config = dict(
    d_model=160,
    d_shared_expert=64,
    moe_layers=[1, 3, 5, 7, 9, 11],
    normalize_top_k=True,
    balance_bias=True,
    n_head=5,
    n_kv_head=1,
    head_dim=32,
    init_std_down=0.0,
    optimizer='adamw',
    lr_head=0.0138,
    schedule='wsd',
    train_tokens=716500000,
)
Below are experts of layer 3 (counted from 0) of a mixture-of-experts language model. Rows are named router (the router's row for the expert), gate (a neuron's input weights, with its number), up (a neuron's input weights, with its number) and show model dimensions 0-159. Each number is 128 + 32 x the weight over its row's rms, rounded and kept within 0 to 255. Numbers have three digits each.
Before each expert's rows: a language model's description of what the expert responds to. This comes from a sample of Wikipedia text that the model never trained on.

# expert 0
Dates, units, punctuation. Month names after day numbers in dates, plus commas, colons, dashes and unit words after numbers, e.g. July, km, metres.
router:186153101064132122148126119115146190097150134125153166176118135152065173159122115183149100099195116113113088179110105088121136211099147163126106166178074105123130130156147193124108156102168138094171110115150079156100064121157141127133148152149102116116132115138110134133159124120112193079154084132124105063162124114213104089094126073122043110066164090136171156139134156092134129171088090133170121140171147128116115138108136140143186111084132135176061108139129123120130177101167129
gate0:067151111082128119170153153167084164132104080172124105141100146109154098119090141106121125149145133155088112104138111113103103148125096164161076133092062196137123092073118110104165187121097211117137117107172199096115172195062143128083103129126122109106155128092110075114154162165134149134143140148134120154125139234157082123143099167063081097163137086112061167128151122117084147134123097111154111145129109126112128149122103100110161087196205122136080124089105140119124087144165109
up0:124101193151096139159125131075167132040124119109125121100169122118076128126159087168166150126139077090139188162134087120148139082117119118102161126151162131171102139090104156112125118085130072133118093153018156111115149071172104118090109129139153140090087087115138175094134126114104140082085100110144131162114158087128130158142162069130169193129133185153112081142157154157154010110119106122102123118101085124128131103111141093124097099097086122109186171153137108103174072175114132
gate1:129149149144094148165147160134142160129108094143126146116116095119189123140155097059186128113140122119122061089099098088160101144130125076117078050114135122149094098168118133135099153188122144154155109090140063171052117196150186107196147186144123166085132122131140130112067123174132153165123120139131133135115154106139134112136154094142058116147133110158125104099108147134120192111117136131139067187103172144145125159127147098143158171167086165083124082128114179130068071141133229
up1:152084113145099127136138141174137095093157092132114116113126132040117122150120149087052064164159170116085153156137072142123156107106070131127138135070152109091053109112083110148177125118115103145104149133145156140150162086118170090112114123149142151080093177127134149124171068111071112093138126075107064114132146129165122169152153111050107158129134222120170104119191176086146112177080173116073109130194107166139138133133142154113124116142104050128113107123112146089135158125167149
gate2:103147104121105107097153163142178035101145175166134092116140142105139077139142163183134129104160165155078048087161147167114167117110142098074113133089126118135160141113187101128071114146115145083092168133131150176199116199168131086162143092180125133149073181190115087164087151155110144129116168114062129109152090103112155136130134093119116067130136208107111159115133142121131122124120094117067107160174120112130136113104146141086141150155082158138177123117114133102144162197115188
up2:112081113097171156148132123189092174162089056096124158096097098066115163142121111043095150194139110132144148136129088119146125110165130158150119122128186143140080139112087130067145155134124122195096131124089129103106140162107102143088080119084126132080149149072141126098206139095112086167136107140094095164151124123203091105120147181095095124162071072108148134141181141109089149159155194161150101159118141157175084145192116124166140131104142060112120184085125137110141125125155136
gate3:172141115160164093100097185142031145133205148113104135131165141110114117170124149174120124138114169158163159158173158133118129167159159073114122130182186113146130164119113118115170065136142126128112119131140128159124156099186088095135155167125112097082163014163117190175107119174069125133093152147134138122113122115129063155150106103156130125123113150132127081096120097140140109105155138112110205175179095166072145140141080164176114130143128132138155091179143125115162164067111187
up3:024111141148170171103136150113189044156111141132126109097116060182134094090106118088072119114127132191089140069115143182184093109169150139065099126073119125159141112082069082125136128120042128181144134167161134112108167150100147117133188127094086129102127184095150103089124186082081107135125140124093131134118079121096142127131144128117151118142105076057100107108168079131098164130167129118075124145065131139142152147099140101098126118175116124090123128105131121109158128111099125
gate4:158109117160119109122097164115122152057195105112131152141113142099081144126111045122200080100127078097139116183106134096151137131112115124133118105183098117139084124115095130158109135150133135068138114118113141142143099084126137093082115192140064126118046115178107076103137060157122184118139086128144098072151138145215119095091095077155085135080155127168165144162147164181133128126142111129152163095225121163121110135121158178130142128117140105112074133138124158094125088156185165
up4:122146113114118134102124110161091119142155134137148097171111100085156109166137183128094149133104160162108144118145102150147109076221094106128114131108189150151104084052124143090151156092118183103125121100112146105120188177122145099113159057109133116148207119107155164207128155143187118129134127145118106178114145122073125184115164198114108149163121116103117104056097070106129144081115130164096112162073083142100180126130093126190168081156086145074131118173093143137149108166089164
gate5:115125096164115086135169141138145088070139105146131150140125134138073118092163156100063070156150063119142136135106126113156130153107085139111147131150152132127137145123120097142115143160117146106118161135073095192135137096151247082110136161171131097077154115136156075075177130168087092092132111121143116113115097210145083120118119073124093133140115151092109146135177126161110143108129157093127124102206071209120111090091143179119127152146101120125051126115146124048193142159136174
up5:155175146097092140156149045176130130176069162137150125126140177158192130117140162137064173097218182149109120141115128180099155163083157087150123137090152151112177140168142201115102107132138121172171128112196123140134155136110095120146168099096213111130216169117083147116131144067143112138142165117164189140139115101150105095158185134155125090153094120089145134152119134101138107083107141139163116168122137106118109164150146119124134118124185154175129065102092160125099171138100109

# expert 11
Clause-ending punctuation. Commas, colons, semicolons, dashes and closing parentheses ending a phrase before more text, plus was or were after a subject.
router:156102131088127167132089107159131170073128151112122090181168083130142158156080077151116112137096096215126152138128071142180088193141114165078113103146063110141103112087112113103157117129135133109145065159093098147140102112133193131096128146148128138136147073098187159102155112095055168078129059148082116130108080155151083136125152089137111133206142079108124148162150110094150095098038117159126077124170161158117133195132099115153147071128135136139122142133103099098134158150103120
gate1:074112066121141111152142148103129152141092129129115170108147095151149077176120131143120154146136102164141169114226139129137123124158103111166147100120095194221099129086127130060174124140113089119141136124183092062146129133128123123170095140164146128174119026125138172156169129132133124131130111172110167146105088108100127172142119114117164118167100110122185234090109106060060152140133106173116089167134158047077109154146128093148125122155108125116134108157138124131118104124100177
up1:145125122107152061156098108149119112192121109142080149110179139122159085120120140169143166104135102187169145075209168132104151099100053113148163140098051134151137143111098121056111101146090094166146143155148097097123128126097111128119139143110153164165111105042165153093180144105102090120103122081113176135127078041147090111187125106146152149177126083143147111094151146120112093169123148127124126185149183108132100145166087096094099109114110119213137164161148115110116159104099175
gate2:170123135160123123152137081090140198062145139069109079156133072123119179153132132119115126106104126113116108138130092095130088133188164158167106054166103085106092105085131134146153141147200147078141057120093139077090139112110149140052062158148123105143133174127140114134115121156118132082109081126140140140142131155108152143097144171092095140125142082156119143157121131138147129081066104164119128032141078177181114175073109123174156143093116156114084151170052092154129117168125151
up2:203107144091123118163094075144138171116103126113114125140146061121161158201143142152108128133157120128145129098158089163106087127153130150134143107095074082139121125119079139155195110157181145116137081173087094116104151092174160146064091181089153108205103146085144120067131125097068115082077081105144127139136099146156119126141170102118091124176118112144121139152137122192166107135036115166132138078193120162180103164118112109128152150098177155202142137137113099101179089121124135
gate3:122171086104101108165108115113073145110079142137135217120110160153045151137160159138165140106178134110140109144130143110107152164106155133154072134161142115122089122146160160083125135112176136121166122085131059176100097144125120158128092126121117128112146136152152085202123133126134164161135152134112165089088141109144168085122089099136139087103152059155170075137154106060070136174111095140146111167096146076100150103070167098084157124106143194197094093213107116131141180082115103
up3:110098141129090060212085129063099142096170111175143111131118135126112129150127114124081188082099154117100172129221135122127120132115107120183117137153112146128097110129112144158136142076124119088101095163136196092134178078087158101173093164123118105154108038131076128119167098137116143056122067147144131178090159172087094161139122060091156135120100146137126135098172156140091112109146068112095116120180068110117114107146034129125144117080138113138103137149162092133153138110120135
gate4:144147080112205201115118120075180111126114158146147133138108105115113098142099112143163076090118104148126155130184103133111123131123108104083135149149074123105215124095182136104094150140093133142141159113122094160128110147103215130126161108128134115175123089138158079133158179149151137203125132161099161152119057134054127184150144131138106104117105155136146083093081071123143159185082061134111107172105143068094143184161167097150133099170095107130171160147118102127100073121176166
up4:124094133175138082100159127099104143111118148165115119116092152145130179105115126085167094166144097077101107185080143079161092127138117131139123085172118111124088126145128104162129188114147150114147128134192131094155094172127055148133105100191145146070151160135091113150078105126138122115191154117131110089189192138126116085095089177131133109132174101072119152110108128141142172110172123097150126066099132093128117076122172152182196088106087076101082123118090191136088161175156052
gate5:164115089179107100170184121126120205093154135147132094117105110087120133142136179140093171057098131135106105096107127136141091109198147138104128156105102105151120121113090197197208135118173132105143072146128140103137167133200139141115078086127153146159123180141135128139112112132137103083113101116076111124135166116159120126098135113138109118121228131190158187105143136143150133118119165159098051123185102155145174099101140167194125083145145150136089034114126120160146108165144121
up5:158078130173110139129141112169116172092153090115105100089173078103150156160181106133145147099060118162148219060128115169117119137140188092118146167090131132144128146139104188156185110194145130150119095151073162151126182123209188113085075135106178128163130157126104161110113102098107113108104132111093158154123160145181115143129101118132123126160102196139082194151165152148137113118076129128074119177170165146132155150112157081166109106140164104152176111107179098103167097156116133
gate6:147115098129113175106085154087090107195120150187142126124114125094121114118134135112196125168082117156077121192200089144225135126116156067114145127148173107132059098125145112090141155106176200144126037131095105158168130139151125169131115123165109113100104128116201138151074133123111165115143088155101126128117088119088072160125121100176129116122127087100180135070111107114104145136109124133156108102142179135110092174111094122152144059118153136149147136167130185076074176148132094
up6:167141151139159057113179119168153159116139105140138107120116179160156109099116136116106109124170103088155126088022167139097114144123100147112132111117100151090189171170098147145084146146076050135129227125176108128119099134104100091133152117126150133140175193113068150106195118132186087156140164084113130112176167094173138050127138148122121130116131135171104117154131163181149137112150160112136145156116095135148168063175180127147119133112120063111094119061110109164118149149145106

# expert 17
Hyphens and range dashes. Hyphens, en dashes and plus or minus signs joining numbers, scores, compounds or list items, as in 2012–20, one-year, in-situ.
router:178146128128139140100119168115145120103104212166221106135108139151147122116069121125090135108170110171101155122112137142171147198147109166155131119181121111124137125143112166090147146143141158113170102152168094154128104158158151129138163101189029161153188127107162124093170127076117165100146099190079127107133068140146093076075137105126081092126120082130118169096160087095104105133094110113159118143154120170087161104111137114153175073071127142166124128096067097073140186103154107
gate0:153179099114105112116098092118068150076195120123078118157115135138108168115119113092119151136122130070114093142168143074111117099133166130060109147085099099145141089138140148118139117100128096113139112135108147160122112092160112235113106157068133118119114104105144127146076133119170118055128119153122080080104126112145097197100107170132103136112171171148126163089118152100131139045202116106154113059114094149138139094077124140101139141121157067155107122150158211140155192211108114
up0:149154123141117141119104088114123111165126191130137064134071115157174150097109145097132133150140135142103105102124114122114147154131121162163142105131157062117104135176129111143113150131153111093155113135046171145159144189172140214181139194111074105152152147112163196178110116107170107131104145140098063124129117133097105108096143120157134098085161157119097114069115105152132123100165167091234189062146096137132168074107114122071123160100139184203157105109112126104160148097155099
gate1:132154125093133157145095066168107139178152126119130081122097101162169106108078202138114091104109113149115121130175182115102103118133143099151131085165063081138164133128125136160144135124151134126139137100136137168125050135144140148113180109153118166144127123074123180139125120114182126090126073147131064132140053147147123184130144102150145117123152061087121121132111228130186109150113151129146137146143104038109117150172062122095058160137168149192137146118110068151050130092128139
up1:121133119155136165095094135108065094125161119157144125148056060130159112132115152152134128103091141117164095134171143173172106143159145075130152125202156121142137132186165143154138167172083140151179135123050105128120118191204137122150162117112121098173120173125119077173096160098146128207115144146137099124087099112107157143082159123156136068104144133035132108106154129166118121145151155101138163049101135107090096108127175137159117136155117136177192155113182139173158098123180084
gate2:142117091139121164133169133132161119172083181146175107133063090133144114145084115128142129108178106193092164098126152136205192227168092201147145157145109048143177141116064101095134120162151155120147103186124062133137109184148142122160161146192097160131159176141156125124152194133121128144102118126118104143101049137124115093113139084150143132128150088126119149087164115122162117146103103118130125071191129148135115148114150096153152080118125119160136137119043073119159124153124135
up2:143113117134119171115163106145145138211096170142191107144051086131135088135095135111140127105150122177088137102105152167193139226134121158133137152138090070113172123135070118065121136146155173160123108170127053122122106206147112113135176122151114157137161203104156116117121204121147112154140112144121137136119036110117161101118133121140154109112116068089120156114081124126145149169105106125155114061143151143152087152132162111130144084113116130174164129089059066129130113161170115
gate3:162101074132143174122155112119160143186106136114132138123076133121144091143045138100097135129182147186107177111134135169191175223128110205166145144151102069114123120093125097096109111170109140102142145191119077105155069126108156152184177118165116141110121128193151146114185139141097140150131118139145142115095041158119134095118170106114116107146139107142098149115169148116145106162130123121178137076179119155089098159118145103113177060154137129175101124103063090071165146125147154
up3:123117105121153166112159078115180141205076155107137142109122118146110098104085127117106133084126153195103158095119128128142132210111128161148144127171075108101173128094160153053116129144107134125143137183154049060130056116091114139111135120120135171159156184120130135101158170130128114137123119136142177127113063166137174093144136154129150082154120029091120167159118134120130134163103109130166098083143129130099081167155150089095147096112139142184130157106061021118128112172145131
gate4:098113108140092079105158127163101115158141168156202150133100159152179073092110134124128149118121108062134132121096186163157107101126149164106145125100135089141157133140053112128095099140099133159169156086117097201113117126051116127188194089103110127130094180057149151107145186140138151065131127110182144080120125127136194135109115130185121096097139103135114119116101177116159142052157137101158108116154222161074142081117143163110139161106120133164061126100170110150115163126117129
up4:160118114121196149139065108158104116183167060142103103114169100133060101071125153115130149173156115199118045133103118115187075172155115157114102119156094143103123081104106109113165152103123091106164150122178170081069158123180183119133098111104162137134182106080123116136089117113136111148123122121154120134123091137113126110122141106132180105094095167096097176169157103173144222115155109128112077110100127086138181134156102120137127143158151101132159073127054171099164115080152111
gate5:151129090117149117127154076165108150134133125113134119140121133125123143128111159150139039205168124044144105168133125097124105079061127101108124135106107116184149117175157098108116085129076103111117182145115137179155117064114081186221111086160132161096096110110148140093102124171121078074180084132120084106113164101124125218111109140131083145135141133121141146175154075093116149106161123114090119174111127100122123101139099124169123146192116103013147126099148110146110115160108135
up5:078150171192116097105151136120148068127069169155183067119115091143140132139118116134141102151205109131098142073120132144083159133143088150173161136136157091152159171155148121132139144167081158164161155177131128152152129145159085118169109124200077188167176120104150148118087148070157070127112125099152066158136146090103079105101104091129154156157158181100108133122193083119145149148110170135113133206129075123139114068117147055156111092122120145152129166080089101151143154104118095

# expert 32
Table cell separators. Pipe characters separating cells in wiki tables, especially after numbers, names or results in sports statistics and rankings.
router:067122089019132128167115131135139139156101137129138105136124090138090144120090103133033106127210109130116128152140118138117111187107066151135167161167075181114120076122110151097185167086140170139169075141153161143180106129096135112146166097105106146119073124085174115103133146141089191133134122192137148146170099176101130157109164120123149116130140078131145130074122087077108098144153029146141071137113115076086075097112093106125138148119116135148164106101078108112135100108137115
gate0:110154133122068129120153094152146133108125106181148131174177155139102107164155108129118113105147084094166161112149147132147152120106128149117134157115153135181116074142184145199142096168199188076120090139066144156141088174082141070107138152142125073086099137146126118126125165193134229127156089151173126136125137112135143154114130145189110118080101114179122107213099149077094049107123102126127096119128113122047119140135147153097130167147131180048119107135134140096130107177161118
up0:135138123126164111166122125191116119170133125162123178077162113116177195103142143114040141181208134165134170127145117088105120120129129144192132123108096134083068161130055162109191133092142118132150129172239174103139174112130098179123151120125121135123147192117168128123110134108118081145117151138120139175136156087148104190129150106141174134130139126138178134190160119112112093146138111174099139140063084109154121127090121089093139096091123134150145082103133152066192142112076108
gate1:146091171117081133147057122214095132109119146118109158132121116042180103095144097097107196159115165189059121127152142123157115089142152158096097090108157132178087107139111119176161146144098102140145109094110146121102167148157132171173139126132105189079140151115152143147044137137141129129143130081146132162101143052159120141108132125117136168153157140128146122113168184154113132104128201133146125162153154184151155117082069140168149106150057129078086069140132186110130161161097162
up1:125184081156179126113106108070139138092089083176159116157088119120136145193154130153084070164148100154137135118101139148159130174138141083110117115125122084149164127116156139113101127136153170099142115143173110173122102128097172081159156103148138114106119107148170115149152152044139143192124090168072196097095051139138177136150123094152061116125087149118108155127065059088117163216105103139137132097139143145045145131160153139139160138133159121101106187137126081127156116072160158
gate2:175140143206064141093087092138155158112104142143152155140131191150164097201100077164131100144119120168152140076127155136123115110168181130108086080111117103129130148149157131132110092181166103087180138082172064183071144105123125134139121132143145104143170110120087189121142111077180128133126172086148161104087086105161127078153096115222122117135080101096125130187114132147122163081073140123131182132159180181062177170174150127119121123103113127142127152163136127134109154121092116
up2:071087139144090151123137113135161107131064168174109102087149147183141108112078062111104116176132107168114154071114168146138142157103079112145158115131079179123155146102127144125116126161113098155138103139177149134161139152101082168145117071113130122139076163100173110118128144091139126179124171131115224164145063110127207123142053146165175090145094110123122131106096114116100135150173080072113094098090191092067100117153128068090119149091101087146166157121134136163091103116080108
gate3:101090093112186151096118116096153126152092151134161100100149127172126168105093080143069163157154138144136183136140147149142100188112127161150113096131115174116151110150168165104200131117136124135158074100167142145127107130129133157215131108133099139167143092139195148148115133065147123121132157136116164141108059191076149127128137115103132073130105118113131165106124050055093163152117079123076107171138133113000127117141114099129166171096110115138134131120117099169184136104073095
up3:176179174189119090124094150106108153085179159121140158181129174125153075154120086159153142111096165161123138140134108108138066116148185113101092079146159118134096109159171077166081103131120147090145124130091074123077118103132131110099156149171081155118185124173057172165087109180155104095143094065103097084085181126157097105121129140159096114161154148077068106169155125136153148093094174147157184109133092186154170183147109143170133090148110137124105137176130152117111179135135135
gate4:171101158214086122102084099121106140094133165102134142115121117201181182094040133091167113142159137139098114130160158080140129186148148148194102077106157092105136147157135120140099168112147086087154147089138091185091105183136126170168131084152150123080146131140106147142155075092189161113152154124120124078117162112135116058138066106182143133123149159112151100145181111135086140167107145097190204138104154138131163150121148146118159121118158103142104097120132167139159180094089088
up4:125154126130199146124140125125154154150106146132159120132122166169165133141116073156049157171093154182155142126115132164157086155120147108112108097147097180104126085183185163119152150107091173121139079132159120137115113152123113154221158071143096112141138161121168138163137155060170054150133139100069212131097073153104156157115121176143127111161121099103090157115122077082114143168106098132123136084147162129040140169128109093144147124084100097142129193125155087174164155158104096
gate5:120129096115155195090161116130153114175105099067109082138108151158121136053133151101105107129117124182126116112124163101126147163133133153159105124091123129130108116101162144141103135122051161156100128128184153073109064176104148053143172121122133112053143226105158119118134103060152127141093168024124096102136092134110118087176154134086115150167121092126046154106156146129089160161118179145178098092129137120119143129162192125103146133118128108131129146120121112158166133205083139
up5:138103148130159137108104142117054122158117119165077112132098079196116156153116195118090126129115114073129162099110164131097151144180124100164143159150146065155099192142117123201089098136121148138130152155112150127124141195146191037124086170140152131083121101134077101134094118092150186123144117137213119118138189133099118117150130169172117125082098100132108138076100118151094155131116173129137082148133021145134115106106145150102134192102154180131126125114114125102064093097096147

# expert 27
List-joining commas. Commas and "and" that join items in lists of names, places, titles or credits, plus &, featuring and ",".
router:108154102068171122166069160131132149143189133149130101119158146160085088117070118182088090124184151169142120119136159130123155194120138158063071133134110119164124152172067163090203094099141091144155126156163107162120114132152148128154180142142080168099093083155125165147115109129055157091133133169099118102103067118119064118128181091116111115150122091124189118098159065069097110157109101154142102170146104166125157098098125129141144121126140154142150074076133129090147216100113116
gate0:138078105120154104197145117152114144136081155166171097131113109100160104121216123121141145138067162163131073119108087142149123090122192154091132135148106089127127093121145121129137177114122147095133097119122071127151158129091118154116086090132133083209166205130175109171088127075194142124116066128093149150138086133122088075109150129166180068110165155097077186057153125159118172137121139131130157148164178088142111131078098134122118082111137079131101143144126115060076148161144146
up0:145111115053186143112114156151052085135109166164139090096124108113112090135156186123142168124108156154127114113072119218131135089125208102122150139123131125090183139095106128119066127150089127145121139139148091123142140147149157114125141103108144127107127189157157066134141159069131114151098141112113129109125028100128133123132111121210166110119113099094092112026149129231112165136147165124125141120150122113152117164174144118177097125087162057167154126110160130127111162085152143
gate1:145136125150229043142077166148154073129134107165152137108131119121164109125149137144143158122124122154124126122161136188113137070098142126085104126137115151133096134189103189158133136106155112140127127113115212191100120117194083186128148110138066149159117220128155080104080142126119151096182124098090123148108119117183120150114115119184055144119137180118190144133144082072075062146116092162073157177136120141102132079097118179132129116102129132117131140111124133123114154164155092
up1:146119158105162111145124124162146128103086175127119130128155153121059157116157068088151152152096159174154125163118132086119138150086131145153138098131083104139074147151107144152160134187156100120135072129085080089044064128099146158109072172097104123135111185112172091154093154127130116174093154064198152114122129107157151124135110171167162077143123096166121144158118118034111115170086126177144099085155145153098136195128180095153109157106065181137138178106157112144106142171102099
gate2:145158125074152123116157174217080117155141171147131139106125167152149115070049133133107182160144177146165096140083135096116141158117163124139141130128174095103114149176106131156137112128145141139144129151161095158168026176138063127157163125151093166107150212068111158164099128101155103170120155156118128096178151081184090085141173164140133091115152092145120152157149099099145162174159171162183153162097143157173126110141152115109112130121171103158137119048128148112114162119133075
up2:157181089054159085118117138109139117179103187123155169153106194114122105105093186157116206148125163177136098140122145183125129129158128161177120115141112115048160127151078137088154135088135123127121127147142118111122069164125112165124137118168097160167105170119167140104168133110145141148109108159109125096103074135129155146120133233145170087125156103156121190150056132139164168221126097173145075094125145099162142165147131121155125108122122068160131100096113072170105137141127081
gate3:118139121131156099104053143189167045179085160160149096111120086129196057138072128124121110083143151106116107115129124213151126094093148088102097167113140154112166118111144120039111135085108137121194131122178183167143158120174094175133174109137115121182175140082122145110132121139142130092171117098107119143121096122160094115115184112126129136130144163070211086068139142167129106123149116087115169145129145130154122125136145144149125117093160050177132155121086144066121131141163136
up3:123150147217151149100016140194203077102083139131122107117131109150181098145078052172140084113188125091126125105143133178120151132100157106108128143152134169161166131103146074099126101123166130138177134140117160166147135101149100168127190136128084130116143138095111150105119094146094138096147110149097127164098093098173114105118136106114117154166163159078205096178150129174140057109146110087130193154133146171182078139123117172131119112117143068157145141073105137118135135126122158
gate4:141134092092143164086094159195118106160161122163141122143105127118210098109145193135130138160117118108106111102067130186116128164157138119100148146107203126052147120104116087118118116145169150130111115107146102188107088229189156109127127146119143127157123187211111084129105136135181122155130107138101116152153073091106143110104129139152053122071117173126170122129090120162157223120118154157134111127175116170167137081138136136212135117129147109140118107073102135156100124083141142
up4:114118157158117125062143095146068107105095173125117124156158144157089204109096093152172155135134130172181126124111120107116121143160179112152072081221141136109126128068139095139089131167125116129149101142086123098127132112135077056104148118125147108064178135137116138160111146113111125117107139124149139084101184111130184109126081157163166120099158072123080138151104158134199107112119113082110198139071139072111106197135152120164127121197105068125162163214157098126097126122119104
gate5:067077129161171099155102118134134092150146076140150123111124077165129095083115071101142104146100139114116111151140124172162097134113173106092078121119184197135156131142133160139134144073076139133147148123175141135138166106139104108135163149109116059172148102137122074083094184130149194103165136141109111137164076178081095141130162059114151153074102141094108079123115021144098135102169107108104213152123080154142147140127135103097104087116165089168160153167106182101150136109127090
up5:171109104076114115119150152114103168096135142149150153148097151072125171168155172149116169120141089117117117109084099122109117091184088172188175103136138133105081103098140102145145149140175167092126121120098160145160078159098184131121050101162129161111129158162145153198155140156162084114127081122109103137121207105142178135110132184107114098150170142143101156137128223127168142142081146160111025113157156099155116102107103163131165129170086126075071126123125085137102087178095117

# expert 38
Digits and codes. Single digits and letter pieces inside codes, model numbers and years, such as A35R, W1, 504, 2004, and mid-word pieces like Arm-en-ia.
router:124154105074123154140097155151114136121155175147197066127098109160118084116080103112117094105136132148102134160100099105156060181192159160105087108203104124128117092131137091098183155139140146134167063105088100140115134148145138176107140123118057171133137115063144189150103086116107141121140103187139116165103084150140072117024184105116149114167128094074151154097156100130105133058071128130139122136138162149126125134116056116160197095114125148121163126116126145122120149113146193
gate0:094142100126144153109098121126134120128159134170178086100156117141091083107097124117048044133141066129153157156068096112177127127133169170139162100188140107177140141142153119086147162144178178119115143104110074107130127135193093159114154140076143143100109110117167135164106103144135183108176099118121142192095050153176110148117132092107155092146153142092206145177173063141072105127098141151132096114063093129121126136148082101175184114129116190106191126106146122135098153144138135
up0:099106134089096134118207168095196150102130142088136147161175140137137193186167179134152149135156135087109130099191084114104110116152102132107127136102126161166134120080118088156134108104134114123121141132193088144104130118071140055106099069157111052147166069154142112080178102141135170088126123162164169120150133111128145069212157082093122172081115108157107134172063135110124116161102090150070154179160113165133142117142159121080098143148134147085072132135106088129131105158118165
gate1:151118151127151124172145152113154132160134179124182079151188156111154088122157126061083082091165136160088176114154061087113066201163144162140096089123160097205149146112090088066164243145124121168119134132126121076148105134109118119070077096165102168154102084108153145117094148109125102135155112107129160171162119114149084092139149106094118141139081106136084150105150113167150162079128115138096122138126129088157140137159109089124172111108120097071148119115129137145186123078183153
up1:214065157123178101152144120175105099182109140150190104122162152124138087124122152070098123055138176127109199123165076177093057149128127094116083113100182142164129111152085111099175198102118119188131120135120132099121108149141116145144111079159112158165140090096152135116074125107111071115155130119141104152113123123159098127133167130122108135182105151121061160103135164167199154059168097142117132134131134113135119133167132134141164081129122095099183147093131177128209148110175140
gate2:153119179152146103134098133109062176134059063142094123141149097152101055173122116130112132144102174196112165096147140159131082104138126077120073126119091168093181112067125128091143098164116127139130074161138156119139085094155149139140132168128108090104076148117144128087154130093067116134097138137151083123135144116103100136121100125136101161174115109130143076099131159161231067185077122131146167106148176114107124147149076131133142033197114115089103116150119149139093119130194149
up2:140173097134125148051127156189112110185140136140135213156094124029217152177086130152175114098125122157133115104198150146104196174168105145114148158148193115126165087189154114143119148163117191141131203095111158171162169138104090102140150105126105118103133121144170132110116120082120111143143165101159113070125088128116109128139139135120104098096136140140098127154133120118114191119144114149139071155122151131137146102107092098155118107173159032157141122128097155081182164120121129
gate3:164092150114181138148131113115076142165088047053138099110162089174115146144136075171118165102065180106117147143168171175120183158131157098157142180139085200154158108102120098108117150116116169120139112138147109070150110111170099145087085168163110145116142165129165188130100100133098108106092135085057145130076170121106155131110125141097134165150144076104075098114090172128093144088095123142113136136133071193126094122136117128174164170076124085132115140115104131121181155162055141
up3:178117115140092143141086120126136122137161190119109166160064151133177105082154196112179125149155138223110123115143138113115068092033075143157080147123157098058109089173095142151164117128096123121147143124125232133120142157157154131150129108136111101153111102102130112144125173132122126149110094176154096078159132150150086143137156129158113116097157142146158110095105104122157182168135113094218134089130182104138165128116182132152103084156106140137114124097116159106081175098187080
gate4:136158116150165142121064148107080108134142165169171124089028122127112065142122121147142101101163123126129146160077078105161043166117161138111097125164121133156152138134093106133163150143155163185120131119075113132107158161179115157108113170103093181126118127096135149172070100102097155150131110126117124132091110158160073155054145117158158150178140117087195135076201116165130132103059153115132114115119202139137118159115107146166139150095091172094174150134158192098119123106105196
up4:093143112159133179128081191112096122155113171184200065093074098121141077141116133102113067160158073130141165142058085116147091128111139149108097115162148160162156148155132085137148109191136158176119160109105111139097126141152102124107132131101099149115131091122164136177085122138087125123166119104166140133064068182186084154090145098164154136181123150072204151087177119146092132113106146140103158154115164159128110135167126131157138161090090178057185134092143149119093095149095148
gate5:139101154083116158109140183161121129122137131091126102113125094054080174115133080058125130127157129141130142194069125114125094167129144164114080036166174174151121156101102130137224106117174125154122103109176102108055164152177122151111083135061053113149125078110126164155104111125118137170093123094197081154118089086145122157159139083148176161170135139102129149165161146152111096123099178134068118137144118127149103126115083131131117161116135142058120132145173145171123107116113162
up5:102115155151074145124090037197095165150223100100176120116111097126119243089117124102157139177130129069126160154145145091092133139110115172164162139188149138132134139164167194139138100137200157086131128121100155099096088132143124125114112151151141194113149124185095113132136143164142131136188126112182090156144143097118128084098093178171133095053125094125158119148115129128098141173110097069192143116143106111138125120110104190120130151151098170100088130133140104114119149098139114